config = dict(
    num_hidden_layers=12,
    hidden_size=192,
    n_experts=96,
    experts_per_token=4,
    d_expert=96,
    d_shared_expert=0,
    hidden_act='gelu',
    moe_layers=[0, 1, 2, 3, 4, 5, 6, 7, 8, 9, 10, 11],
    router_score='softmax',
    normalize_top_k=True,
    routed_scale=2.0,
    balance_loss=0.000114,
    balance_bias=True,
    router_logit_norm=2.0,
    router_bias=True,
    init_std_router=0.00849,
    lr_router=0.000533,
    num_attention_heads=2,
    num_key_value_heads=2,
    head_dim=64,
    vocab_size=2210,
    norm='layernorm',
    norm_place='pre',
    norm_eps=1e-05,
    positions='rope',
    rope_theta=500000.0,
    rope_fraction=0.25,
    qk_norm=False,
    attn_scale=0.125,
    tie_word_embeddings=False,
    parallel_block=True,
    extras=['capped logits'],
    init='trunc',
    init_std_qkv=0.0265,
    init_std_o=0.00663,
    init_std_up=0.0265,
    init_std_down=0.00271,
    init_mimetic=0.5,
    optimizer='adamw',
    learning_rate=0.00104,
    beta1=0.9,
    beta2=0.95,
    weight_decay=0.31,
    lr_head=0.00578,
    warmup_steps=425,
    schedule='wsd',
    decay_fraction=1.0,
    decay_shape='cos',
    final_lr_fraction=0.0,
    batch_tokens=[32768, 65536, 98304],
    max_seq_len=256,
    doc_mask=True,
    train_tokens=319800000,
    max_steps=5208,
    dataset='wikipedia_en',
)
Below are experts of layer 7 (counted from 0) of a mixture-of-experts language model. Rows are named router (the router's row for the expert), up (a neuron's input weights, with its number), down (a neuron's output weights, with its number) and show model dimensions 0-191. Each number is 500 + 50 x the weight over its row's rms, rounded and kept within 0 to 999. Numbers have three digits each.
After each expert's rows: "comes after" lists some tokens at least twice as common just before its tokens as in all text. This comes from a sample of Wikipedia text that the model never trained on. Tokens count by the router's weight.

# expert 53
router:421606518536500403431498501469474561502455579458550543489420467472523457467506477414555586467470493477553400567555460518559560461560471555475452451522545521539517577542423543532554521487512533489480527489442458496531406469469560501524450607491552539474384539485549610505404526498509400441445525503458405462541501429484546486515492450628572496595544515512494519517543486422526540426562576424495542535499434423460481497468449435479444554577416472431482482495528463538484508567496509571559415498591496515408426520513572583502489605521493460480442510455470497467507483544450555497
up0:496383547508535532451475532411493491533548558456537448524447585511537546563577490466578523549590550543537448504516498511469463513431537466482501523528522596569605526569565500526527532565512524439466472558525557449490451545518478438439527359464455411541519450484659528489485453411441550470513455490547497494514508431497528527518485507517497487387539525534576527473435527432420591593459425449407509598498398555459503517543478486497470548472558555446550518510488469486589513543468408422487550412554505413489478409436501458410463574499511431518465467521507455452467516531510497525
down0:424482572547392411462533500538588533448431499479507475483478448496477487424583505443380412478455486464556535412605514513363514487487453502563512517454527573434473547448524561526562486489443524602553478506440557475549483503405493498465460490441497521498455497504564531446498487510573451451446459498506562444472493425478496466585495448561554538557504512407490538569617458524494505572567501517535564490446443486486546486501625509496495547522602506501421501444500573530355477541365557484515524511594586546481559546438441547452514529503510455468540571537531488500532480505518482494
up1:544463443476587509517550522490528483500502502422539445461473517449476563539519502480489567485535535484570463558467427602413477539411549518531543510481458567481438571578495441496522451476553556485479527564500578471511426489491433454429486498537521415509489496433538533514474586516449489422411562511494483525460549491477467529583510562569352535526525530530536503669508425506490542538447468479447403507569540469448551484498498543587541480520431464467513584501512574385511537535390553509519548562476424557471487570438467538467589462489446467510536437471474523485504425326461476462
down1:489519447528515507480425617530496408560429502553519486555462535484612581469462529519524478565537478529481485528654500478504484465521413469548391578513466443524449495496521499541571580464478565453510571619542458422515511507458518544432566477423521423506472458380514579505536426543494449571459515432482417510516548534514560510560467508446480481493480537521448556450567506476537497542455513501451496514417386461567380469479599587476536453557476507571467569513442500514639555443525454474463482466519504422454570466493486502505556466543466445484488511525412573435476514563464509490
comes after: " P", " St", "P", " p", " B", " Par"

# expert 82
router:458480532622485446510497428506513462562596541508502543484508537471526510574521411532476472493576548411465518505482432522542514393472423586548514458521472386595501573488518466538567511535580511438537531526573521525418576486446511480477601411520559449476439420526526525551548514410519414412466574554539529514583419472540430474505458487440490440476398455468556543486431519476552439446472452518509425560577529480474493526458518496524536506421483521556489552489464516558409528467554474535532515528537477350533487419489506559576475458582411484488489475560469535591464492432447502470
up0:410513467486526545612506529480473616563513540534548549487475499543556558525412454434476480617509467418505508506458541483445457492424484530454432438415558480562502529520527472495433595522486471490399448562507418461507515477456554534460538515598505498440395544430417466529477418497385528515509476616633542481502510535367476546544483467507516455487519549540505479584459500569562497507493519472545482520512478515562565476579548490477523521501440458500486499500527511505462483522555524455506512558471412496474493476443451409510527441442518449587463514415496446519564433462554588660
down0:454521556479499539533470451406485485553508480502559470519635581468440469483527546588542558491437475489479492512446486530514510473537571436513506563516490514489492547409473547478494583458514511491491596500480550491505436424529401443541422554567601482489506440474571432463449439508490419457486441608528427525581572479585371453530467508496457440464487437555546535458543443457510538491515537476449571544572574478487448518424530419513504567511522425440464480546446449580552468495433547469653515442574592484460540536445492594501510467509453543543478463537434461601508531480434536480
up1:496447492472457510534507526556475584490497459574546550525463457531472432459498525411521527570519492406494472594487514516482551521514587528508450507566715524448596497507478599518508439571443529532617475340507448451489494495442458430531492497470474601381523531463496480469471590517505468517518512582511522458461465533531462508575515418525502526432466535564480498461499439532478476536528520578494562493522457475484504564439512381511500450428528437459459491515609471437561492555608560546516524480546530477439517468518550500502481507511493555456507445525538418487494523586459423623
down1:510460519477496447580408460433463395494552478494592574511534576409547551488485420492423558575510438524481462487437437490484504511478485441619435499504519555514516427506439465446438513453498636432562416516515510518518540491532455438443469476550491625492564472551615512450449554579556487476502545442523603510579514483432566539518460462540470392449525552476482435503489477490500439522583575587568550550476493463476502511580429444527476502510486517478562493561442503579580477499498575474547489508381457564461525481528504452510485554528531552549509455463497413426465533481578469437
comes after: " of", " in", " to", ".", " for", " on"

# expert 76
router:529479565402444495472455478449492503601512542457571450446557572489454461563467475583523477544503435575390551475542465428388461423493438488539515546490456414509473563461551539544488449484463460435418514573558537530414468598581523519572529448526487490499463592549539492537442580434440512384466534479510442519545498510596466461468445549525450434504579483461496433470400544575594449460412480548615542579505487546522568519560485514426494460548513559502530492535490551523448477538450505471549614555489508534497516423481497563522504504507489460407500452564514436510504426466486553530
up0:411562525468504492499435478491474489508499476475566546504395530570501585474377576453531541556529562471520495494566542526569375424459406442496414547559516534496479517584542575445456486521523467404475602549559587454408505487521463551416553538487583446466539497472505505475470512467468529553513504526483504443481467509497442485477417441579478483504452586385504493581499570435495575399552442524521504433479509524502499512612472541536448491534537503514426474525500569509486413546521511496515540581504512403487644488518523499531621468528532500555549525502462482497458508439424482613
down0:469531555506539476537447404550502425559473467521507489551529492490412479543471523448492502434444466384505586515476494485494530495553497551481512548626546509541555583455492505520499500455454514570508457546476512532534519472589570427492509506347457467450486464484486506483495550479508510466529458474554531449553437473508511559473500519584514528561537418495595542488533513416548395644392518480469399503502411517468549474497444469555539563564507490400478458527492474513495488477491410589534645527485508501440429471359524520489504458498561569497603529553556497562439457507518508377
up1:477439535509636450500666591615490520443432492487432461479513452518594554537383447453430572467524517559544429528571446496464446420405542447460452450475527497496509466497465599497449543487513581428561546596420502436544553565468430430467443457492525434475462579498548508453569441501509529463548591544464426559485517476502560490439567496453534405494563494431566482489480547414592550519508435543514503471500493518479487440565558533569482506475466487492482432482550509507546495444509441469507538486486574408442548445488504483489487507498563459547454506470469544465553473596491511514
down1:447421503566459490520523571588489487419519466602492462551427430518425488482531645506558490610471512479534459414560501477530485483529431531515500488625413477482451545435497514530459532437469532503473466479552561494573539557479548538531481476587494486554467531546550506531548413547505447387532505434534573589548399580500522468571428422556588483585444447468492415459434486530437472474520398455511479505502507492464440450502543480531520516425565433500432481495456500500509466491454482528545487491487546581524577420511488511577401529537501522616507495429435552555497421438506551515
comes after: " g", " the", " s", " t", " with", " a"

# expert 22
router:520432451496541498519544456498652372433477594456587523582575471470391449584470436456505418512492471512461538535444469437476495551479553529529553474478516519507546452417566523399503532567474471504485453467585555492479489551588408505469533576398533430540594476537474466514502478454512540499575539511584526515494492530435571429409509555467433499510476418574494502509518489581434444552546377502515446412439520449511440486459499458530499533487555489581495660608568505511507504483513515451509548512519459572566529523520423520483458513460515496540518464465555511453491507490529435508
up0:533402453540611462476478525544379565522506555423498514426459471555456566538524504549501512485375570538529527560544534585551454472416537421526518484605452489494559572552557568491549464456538545442475517537481508471512424509500487452445452484598516523499502491504487558507453601397468549448428457469543462612480506452444480499556434454604510556421543455443487504526427475495459428475485489515534530481419539492460556507501464563503490496589431397491519512561470561528427550560459536547484426478452433519431481500474554601560534446554505471543496491458454496512550517397592429564
down0:516571496573526488465475548487468578533499557512517620508509505540469480502492544481601369469466528444520433393467523549464509569529586458593382512392566560483434487523465479491473505525489521463506559506514500497558475528401515513458614547517488514508512519562575511496483465434527457541432524461570558490550474386586526576446573486415471566510524494552484451414455498570583590490453510525466469425448537514529518431478582485529517526461474394492414453564569476484527389545497540464379485556516551406490518512549426531543492495561431446488532471475487531461526405476477460531
up1:500652498542520508525486544577494520479554499448489530534532495494526415460455500481512505488453524478447548430496469484467572523511522542425379535508471569510533485528508615454469327589460472474493453509516438588428543617525492457502464462527568439496503465565604571519478484480517530533543542447501431427525532494561527444511522471454537405453524474503538532475429538455545580434540474507417554546491465537483527531501548574588568578504512545513458510517478504493518541629480445495393531435482429382463447479601502483528495541470494507409394466463496453451488565418470580511
down1:581493519392593517425497496538463436506481458455427545509450436507557516472472524452549535508456405524448455536452500517495438562484512474547524439473412510483486537529518518442491578484479499519458533473441347456636429434591564477501420519539460518431542574504481568447475518576516589541469516482505352431447611520495599498486519586530481465426477488570574418462511535537511545551552601489555454578523555491537517480397419526509474561449447530496511437464469512502490541456509483516491556476471433521562460498593542473533513560472539509466440508547450584452424541565537481520
comes after: "y", "at", "ot", "ic", "i", "al"

# expert 92
router:500544540424524494573472464464475555584550486553545545482457388495537480574402491418458496545553481445566549478461493488580516552512485434511526537468465471576456470512523457480439453537511569448337520482427487543491526511512525548396541517569523488556413539566479477535476496443395563444529555508439420607440463568488482563477472555440444588523579470498465477618445566448496567464573414450557456568585497427442492493551559535482549486495552461567531601432503525517505559506504498484450518535432417534533443534495447532551559557438465425523503485495514474476488449417537449510
up0:415561474533521429555470529458465500494579484581541406578442459489598387440567427489528503471469466522597454570508419518337563448526576523537476567529413508397492527442549475556491485438491520442462441471472558497577530598532434507528522465485556498461500502514481494488474549508537510477490549499474437532482419544504533450478446450501500452497547508527505526606403530590501438411477442405459512457556542470501548542597448538436482573568528487487550471541542586520529534516566503429541431505511463487512585405597487526511492470451551514574454540464438486450538557455499426525
down0:490459492522499554442416542553543474499529428456490454530473517538512462617469482495496443489458530572468494494573518502519464553498488589482568491545472508483421510513430529501523478415523489527600377435536513487563528502539533503546520488486469587411547513481525494535555553526508438456463466429440478458469427512565416517541480443484610455573532495458567536464568574473526436576502458538489488456447463462565513452485512437471494420565504484550508455576590399527535388493553550557389552442588566551479526413543560501508442384575531472535595538406515449571489494399497584537
up1:503504502571553562472544495567491405497533595388413449514521439479475548488494468475499537487449507473333499469412542513494472447504467529597450471550515440520468483575508528571534467552498536492559482452527524460430536485475419505520512485451506489559441550621609489599431428505571557473534450523512569534453435453511503459535546530490520462455547560552548516489456488395519432648423546448530452562544469558475532455508507525535515553397510519606480533509530543474468446468578423535499491551475492403427503421429477516550443504453418505465526531552468538516415548433515572488
down1:403485461546548445458559493511497456519546486562490557502506519531490445512541520512490513453397446463511531497518515547490484538396439516524554481613412469391583557451488468483507553444494402484587439537407477527511470466451489452525428456422516536526489580450455520510516532530521644522486493560541508526571631514432530442435498577549508486547536459510563423497463511556552509498533540491472547502547533535501452563519524433607555366483538432540545464564527424475560479530460488512554345602473479532524495575447475366471446516507513470436560490475509551494484510523464412467
comes after: " |", "0", "%", "5", "4", "6"

# expert 57
router:484546439513548490545476512446443552486492486447633451494414477459485573507472452463590482499487462421419532539542532470491420499528506502449471492445425531582424512423415482475536475533517454601496512432555473517528484570571442445539529490491529476402575530560499496510587483460550509510531497529647400401530530421512401516500492490606525445453484519490467509603464533596573477517457546523542454593520473512471475564510437480479520498499544532450512501562501453484439465466493428467542596563559468405527478460528568427525616446443458560454557465480516513550462449377531531454
up0:519478452485419492479561488446596403534569501548430569504515490489542427423546436488456480412499517500526506437497525566489486514367502587549519482460601507576625451529490483547512511481574410499491572552574579480515520562506578517452485432556471454549535487497438574532481513438518492488379480507507569471426462394546512431456540530476505583506418529435511452459435444490572435373473496509534447376451512548550543437467575488494512482422586478602514536524489518489546490565439519523483502528509536509546445498413506570481552528535448458465486490447461391523473491513513555552
down0:486533579559499519451482512489486479514543514480496560438449524425516445545599490405516545531460468504586543498459500506460533467509553520529441471526525452539476501459496581500640659541503532477458421521523521424463538499461385523492535450540581470562452485504462482584458475487543513466489521533486476577525330473486488528575557472568514558467478459556497432547536460425564560495442465433468489451396512516540548471527616539498511470428521476467458479509464490505474441530453395580373495456447483481472557557489459509537529509514503594538449484491516450336522386438504537526
up1:387483441564568533475541505571517536496490562537479538484490453549547488469481620461470529460403421535481548500491462527586421486579531514462531524525526545416471434522438440466498464556545407479456525531534507481521456482377510534608456504539499491607476510390447538452534418445587442476425461473473519517533512462467558506433467471440469380520495575490445560495511534478585546450483530536396570471481570487616515544505620439524460492509587585434472478493495485435618497498522517538499395440434489493483467445459518511499411456505502455562522516473425468463563538467540455515
down1:472495512588516524521566492535519433462433414555456508486557508500434480442512440556612432497454491466529597460549397503522495520421492566587559589531578542435545461515574511533491518508479472509546546500496440483441515483552433579489487536538539526609497450456435476437494535566474468440512454558503481496497580471473485437466367447469568458614505467494443523477512477564471470417525498500564578512483537514475488497598452473528481517531462512539486401523472650420576477488427495467580492404405546513472522497515445592517477483509482543510556514633547486548474488524408480394
comes after: ".", ",", "s", " where", " that", "es"

# expert 54
router:535510498551498515386523451571521453560379439577515493514470515453483519467542559554496577548513493565478529546500462523521530514509474423527482436542606542506547443462555436511464476547521515556552441582537412556498545564423511462512578505465454567608561445413457393377441428429493581521554542502407448544528619491467469451457519455451528431441492473468419529541490437485500535512478410556583422567530478485470502556487550526425515590499529549600569535456481598432435494425513531470427494588539514560519494561504497502489499503575476442509467475495502563469468513458548475513
up0:466476539506450422481547487523530489499539477466523606606509467526388432618521472454505485513464592448567504551435424422586534470476528501444563484448501526575550507493470479539546497456382476618468554437507470472493518468514369552501478427500588482408501474536676535540434600558493474495495486571487576419410432497526527495491497509502475556493503466483577553446497539509531446540494514509463467449433461485491461483472511507517551441503535540524392480479569504394586564499530489563522477486425508575459460516478467523542449540492564503474513623517407526423497551532557499516
down0:547518588530461583510518437563503534425464524458435548515513475485491520495529469499472536488539414364470499443531499407599545513565507444595478499463531508477583526459398565539517490567395420486544565509467496563526510495426479530490562451496435525518502453490473449525578490508477520505435511428540496492500574502438561579417515556522341505521515583554449516601438427524486489468466541609462514567504530514469451409575492525467519376576485487446513494455387465524499413487466596537573498436524516579541468455480538434503470504480469571584468551424459558480543501465523525497
up1:570509504463547583518561548555550564532487495451512537540439451445477481582493538384512523527565531463601501481460469495474474419458472460475404542562481518478481439561482481498465430504600468349522469466512515399476538526495580576510484484461418516504479463524482552494553512546477436463541585684540515532407478502461483428596494436510590450489540545444498523481445504417551523494493527475538539541451558471619580511504448527508427487592512578493487500440492529422485456524559499481507452476494492472428576465442501398541546537515512491571497528501584493406450586519540479415
down1:573489393484456497535524403455556473526544523402437466500554562553482545529438483515516440495535430463500526574519443477525489507497442577476568621457531475518633407508438496477538436473546463528509500475456577442583496569564504479546489450556462514427555550506468503476506537445484580489405552427504442483654481472504457617522482538438500520555455565466437453485536431486542465575482526526490493560473422565481478574441506426488494526522548449489469570499556503519522506481432453453536513562353468545447473494469497492532536518410564548539537489488592508391517388495445545467
comes after: " |", "0", "3", ";", "2", "1"

# expert 79
router:402550482521470438484382539500449460611553536489432531428416532455489489544562506532580472582479471441458543399550535437381548499550401562464548520454497498482504507512564552546414581570467506476539497464642506517481561565542463534552534422439454434543470445567537426553549488445485512565515350456504460428538490427551423569566535460489541481486577476479487576449479517500499557451439555486416547527531479516608489460493533544465516473491507503456505452477519517521451486519513548543473557534547462452607423579483471475572444499553567494520521475473463515493544587544497528524
up0:446503549501488487474435458458571436468493547467518422537532563562426468623497597549505592526572492434488520544556466552543452529476418519380498476478527487584482531588470501518522484523555523482413420515510420522532366516459557590383508463531525533436444523493498407425521501445520577468472498509455544548467489579362547470555431533450520493387514515451479567453648537446540555485518488446424537471577527578457471425504570540507526552511470510520427450516410476465516482506514598545475543430529484540515530528481485493531494548484488444496550557461494492489539552511471459409
down0:517466497540595501501512375481553564435476477529559490465532434564455556417431568488466504514563458647593449528481519543485482509463531528466441619512542507460478491474615481551490551577476507554469491525488474478485434475434546444448492528443536545460554557507539571440397553507450532491400544503430500522537530405503486525494522443546542419453406423558547468556526502537526473451577536497487493492441442466460521575500508443449559456502525386553523461498502432490482413492523459481555541593529570513540530568551405503533488559488439495509458581494487481542442510398419366526
up1:510534552531612482497549530426526479498493546521504507517542539470577459513401528443456482519503478489403513383420459477524523481574599599448454516502500583523485545486546523406586527539461511497538518489525533415370359572546533459498485505488582499416499533542423551488482477468406511467545507578476520563563450495496477491594490398352481510466502455508630540520387433498484463472460465559529526492531515498418488509574480541506519486467483482517577533544476422486499455499474478551496501524400424499598471437562468521421548473485495533458554537447573537488558513435455495566
down1:486504545494444578571518444463465467390490504486436474470549405539550607576518529433488527472480469473543526454476498539453461373461580511506407460515452433486492589526509446474555495513515499472452453440509488449580438523549475415392559410583470536515434398514518497493476547558660510455504531475505559507553516487552464475480514517454561484476552541567489450541449564480552640483493443480474554588485533492515552491480481529523577555509476523452458420416429541469444432567427547539463623489501582425469480480540479543485474451518476562511574536469479513503538591479398519491
comes after: "ed", " was", " se", " as", " and", " the"

# expert 58
router:531396574542476453509520458506486486466478416469588558557386471524552498441370512420526458462526569442456474491558472422515495465477519532407462511455552500525450525494480513416538615566554497496536517445556447526567554508467486547396532398478452476583461523583466433576583476545411520423478452536513482464595538573504538553536480517546480563513456561493448494616490604492443577494564569527435456458522458462552552588500562458531437456445504468505566430427504587530522453549565562509523480493464552415482506499505503483520498521458573421530500474496526481515453447392507473513
up0:465403491469464506521511582471609515576486486440560428500492531533477608515463482533488499551507524474468452478506526540525406581499522452556519516530514575505458446460498576373556501495599516480369509508496555468515468521497507501450561465462566415624537516505440530469502533438449533409507490568481509456497534402545538489535466476426473486450544580474506448543614434449584465438519471543531502490552612518596524530581512510483383472462349429497500522492551500465480434554587521565491505587531481538456651474488495454491464452483532540554524534528497498488509439452525436475
down0:535575516472397398474483518558505454500493492512460489455477436465510632521502501597514452459459380510522613592538501465454488489458468496410561514443479486359541446567487464516584447442440466494500503485564528523553556514412512464525456500498684518562491545461489486516560500503481466561455589513436478514475446390491413502464523490522534545488517503522497473491531447452512544495461526604450473519511594528475535596430534521507464490417465494536433552514579509566465453583485546482540484417541514551452533547464392526519481568517504573565547495485451570433451553398495520516
up1:541541553478469515580511479429502497506468447416514471399552457444524540471394487522478438440525475592434457451499399437410488572497479594535488552549467466466449472373524489511535496573509533527593558516532543491426547511504531524432461491502558498451530530432470516511519405512511550383478514519497402548501444532564513542585473498528466486547598590502544395491464498408528537457444457478502502490575496432508541522539520542570419457475518550514543479491575424478531617431448534426480627539564542469473549376589447486539542506503439489557522501450461427484573500475528516483
down1:536549622507545380460509395557527454459484575537491504501529449558497476533503499537490503514417443499557564480529478486487626427462486560443538440483479441489449560534557546556525545574435481519508429368461576477526487477448572464580447510507497573534526517548479533642481531519546457394461541467481484496461470481414542540492612560490515610541404574417464503505526501399502498548437472559512518458528498505519470470486554489483511484466482455582482534559504482420484505579457441508412422498446551520515454496558507433446496405529569530465426476492404567464502567413487465534
comes after: " N", " n", "u", " a", "o", " I"

# expert 38
router:495546511532440457495554464511624569540489456450556500463457482510510494498511440503432497523560595558537415479441547449486497525468439573471519498384580505584565486511520537510502554449440515551480489533409520522507540490439482414508539548552547526504429497388489489526501565388492459578435494467393510550560542505485507515556540484443546538569561462556519527521449519513445500512545445518565595417455516518482496444539572442509444464496456482609581517457504493575515489520448492455509466444490521517439457545486618439448595569418532348526484476503401482514397455478451385520
up0:408434448535566491568599403487581440590518472533437542500451415463497416433607411457482368507546436455543473545447534510497420492483525548574492525539476572504530464494552526451568483478521463459546588398506489381456604446539518469442475500468549519413476525495515538440504563582545571528502482496519485481453471440512500390523485514456496519486485452423584535566542461465544511532451459529465518397536537472509545486534530450626590451475490483504524571589584503449472516463441498535567484514477390533526557438445498474455547439505507551485469472538563545455494530450545482531
down0:641419542515562461450493500500495541505577476477505421468626556525478518515517482596494486545441505517556469476507556545385545458460487558501638456417452503549429529575534585555480567494532506457482493528499453454499510375455498476551535538505489437534509551600497455420491549547573549468507549543505578461437491430530546512493480432438499556446579445565461436524459556514510432590527541518451447529429571492512423583513486561472458512570523521513486392463556471447547438489498417422508452460468456478552456532446522511505531508506437424572522504470508404385473457501548508427
up1:456488557458532452522460497552505487480482557458521393565466568461580489499523425510458540459502470422429479498443519531561447563453577566579464552488519572511433494536500561465520415367497585495516619491527567438505462570533485466365478512534539430601436431499482428511439501428539549511429601528495443585551613445549523498513493493463534476487514484442481563624508425464453563522491453446471505476481509535555519527450533481542482380529490426476545597547561451445511558476566535484507515565508496571479613469525485466498454422475556461464553424487522448461479492461565503508
down1:530506475431606394499390556451465489552506495558528417463506494527484578460489497439539460545458452558494524552513539491476489499522491493584498627417537391424469510471533444589421578485514616509415515586544511511490478492530527481554563536512559489537519568484405484427511466553522514473559520479542477505453478448517601551383470456459546437464454529537486569539417573487434449578554507495477393497529512491633503517423439540468506462545569577528472427451478426483520449576505447544581523449558526445526477497512421532524493445560493530494562536488525519462505439407448432512
comes after: " m", " R", " |", " M", " D", " d"

# expert 56
router:497541557481451476516570481563493514547498467563515584490530501561488511476404531535577511506529450535573472559419444480527579406491457459389487440463513475467440493520425457530443480438490437528425548530368441567520477517440595476509447571630392556461473579386438452489514554529550408475402546430503532480609544471543487507571464562482541502537536515525602424453520534464559468525565541497572568539470543517435513511498505515478445452460547507483450507504523489588439602489474545487463510494433508466496468469448592461512489440450526458445585542561563415517503516521499465425
up0:471550532466467507400511577472495514529472572535441468511462488565520581507463470556621555495494486527445484396500533496534443455540499513461528513496603566528406496514440502502555444511554548509412494477540438456509460503483448466515458490493516556525598406504500463405520482474572481514517457621580450506456534458508540411493447402427501504488455520442559501461571565463538531445462614528513454510465528426463483476534558559458500505584518521432446460534541506429372482606491500515426535533464463504508541515569535564584433435581416463449459560540524430492544550596539636494
down0:356478426539485513382537496397459530504541495453493497448507599548482493481490455531538453525499494404492518585570395387411386496586498477502424506552520495513539573543477534443554489490468475599512498548525512486497526472528456431568554573466525466559564464467490515534523548506435522548489580457506555516518430427485471537463495516606431438445563486492419458543469453531657534439538448503531636487530522481489512518490400529448462527497489413477540526459455493469623486513479531543578548555529458543550462532427485478507526515425476490490539542461505470541518562549549530400
up1:569581472483514487443588408481474513542535442496414499415582415523520575514581510544584517492467490519515422531513545565448535523486470510504528504508453468555516570467485429538539493544484532530489450546484507476516480480569502594454510509515558463655497483527446490473454426442566517362538521446585528520469605464591499537500453519500522442490571365508453585480483477484479444522334487518530571528552511535493500473529535459575561444553475483547466550515549588456532467501387498566503499544481421542563478488409479506552547514398521496574437457488406442446430493505512472465
down1:485576541546542572561511493557532477517528467631592538450442485482455494504507534550505466493613512491484404454460464458499600580508495469507475510591424528491501456505449426402500439569505458490519517475380521433565458440441556430476463504484435558373509467537511529549513505549516597504533449534508502482501520536513479433514575455346453477529605525432510585437461506484490526406586488496499481452500460506525501519468409515539512484498462476473493577609527451472423485452467509509484536578538563537557608524545512453472434543398442520617570521480512475502443426481460482545
comes after: " M", " G", " B", " R", " S", " T"

# expert 67
router:448491543527436483508610586577534528491498521439497533537462519506534458546409568477561516502421475571450530458488411465460526346454493524420409458468455543529498519479422515534440482572471526582435530491565465527401541551461507472446517454493424592460458566617497472507425504542493483420417457417469495528553496576492514434411464614572458475512504510558449463469486424469497530522516543559501470489400536498500467528450585439489418501512518543531497458452432513546434509476523607470474534541592571623503523500543511512544507493539504527540608506470585414498532540549462483526
up0:483464491481559554485578465507493463501549431505515510514495491556536502525512409507520465431536467521501475436440442455470465547579544442441562525506398566452444575496396424517459472510445524455488571569524480593465508526489487400404526441533476522596534529454558513487548506434492531479493552479525475416373600534494436506486493512535497513486403535530451519444515532459541490524494480465464481586497492609438582433470512507520514631525538536403305595544456480487520447482528498405517526477415524555511541532528516503477515524560508570434469622481461491530583557425505556490
down0:423464475534422444508660525560457553410522425473473463368575474490494506501436566493481513507468541498658595463382474446490599496542422456474480470551491461522572473494508422577528511475422510527480461445464572499510566500465568502520456519527442430579583501547376476488506511454495436436531464513526522527484418541591531542446547528521458476531619466460509558418547543497508487580566564560404488466429539493484498527433523470586481521415496466493421553540511544420488530558435456490540454522480510458471568472506479456449530531553558495541505486559539500546520505541488550500
up1:492488391498501578491404505500472474488569489452484580457530457664499505426601488423495444445489492508534505533438515577514533496551599497494535410533571455479535472513482411514553511507536496536422499557472486472670542443526435455500528584483520496490537545483464406422588598508484590432502519485463462567476488520428428468512499502571449491492490501496472522480464565499407476509589500470460549524613466516440532469538519468494536544426486543542480498564399521479477660499556476529452471602478536469545514534438575526515547481476415487467560511509527558437506581424476516509
down1:552558519552439511430569505501513470481622483549473493498522477451491463591576425437482472550464455601485554413429509549529461561522483519535478511520434416518509430513473507552519491376422460491495492471529463400541519527561539547472478505543403420587510514493589632554483563434554443477510580571519487523517423469506517605434493485529433473457532592497510465583430483392526538532493516403449478563554524455495525542539350520516498506480426536482457530454493522436528492446466502510505473433508517632551518428441514472548488539476549550497484551457475472621534484463478445464
comes after: " T", " S", " t", " s", " g", " At"

# expert 60
router:443496446411463535534367534544502508529486418506473534465522428634547443571430463567610551512505548484486531572530514516564492555427539439497524527423465447440462511433548555507477491532541493408497429454529421450510569407616400503525517489549443553555468465522472428594518496439479589444514402416519594463456562577537468506443465531498526462552522469534505512496505429543580535489461418454504574479488519426581471459493534455466578479453456553452557541493513438484491593569493472433478548429482479510515515497499497522523479498610397567515536515553522431546501441492468512542
up0:504581526546561527418518508486540507453373536564585456460524592544515442532499563391557516553447527464439543529482532509504468430526539503476475447432557529555501519542501433474466459487455493596473479502544486522541477508501566450544488547547507564487527509512457552435520388504483514506498534492464546454656510473476527575542503512586600549511577487482571447437501478574383524465578556512537541534436566526456548487479479489493507467422495494449476489484423408481466482515455540508482477503423459411494512404451455466461465585419484445385536438448654454455543527506518459623
down0:469481606567582472522524515525579518478475457465575524473511441461499514487521522508510422557614463422559521466399459494496485476486499509519480508449491591538464388515448520450504447503473521572631447520476522475469508454572439474500617511437463531496551472506462472406585489507469503439513528486465494458509488536485492469557617485581529402522536415484473616389510483467481503589531508467531532601563518481482575576505543399377518569517503465565533479439417462538423478437546480530470511572498532430602475556566455488550514561501454564407501407519458517457469523464487440488
up1:464601467420552466513488483312465513549420439533497474558453501412429488561541477468489559427568503420606512439545489465494426510437431438486449616492487515508397571574420570516499407459501473493548503453457575525511511544497500508530565536567599419487536534457516461526461545587528395539525470511522461467468506504486487482583535401499567512539453538520549505491479525482439492433495497498492523536462571460479518478557392558490463525560565529528423461583469546467531482450540511481543442492543549500572523495589438511558599463532507503507490548450427488495501503520543369436
down1:484532511476496420460451449497455494513529537439482514520494529479506523465513578609454454534494543369483566489465463470518465578578446480532511441450466451539466532588542463548564547509497393579550546430541605443437436524483533510513517509450499554608422436509419495549494525507505470445469636559518460493426459485460427422382512500469496533520517438494504518507509474451447587451469547431458458495625603558451520554505476497542478534378537550535480555549503512502407520547476492555542472441513448521510423529511445437541587524484432471499567532561485469635590526563496479475
comes after: "ed", "s", ",", "ing", "ated", " was"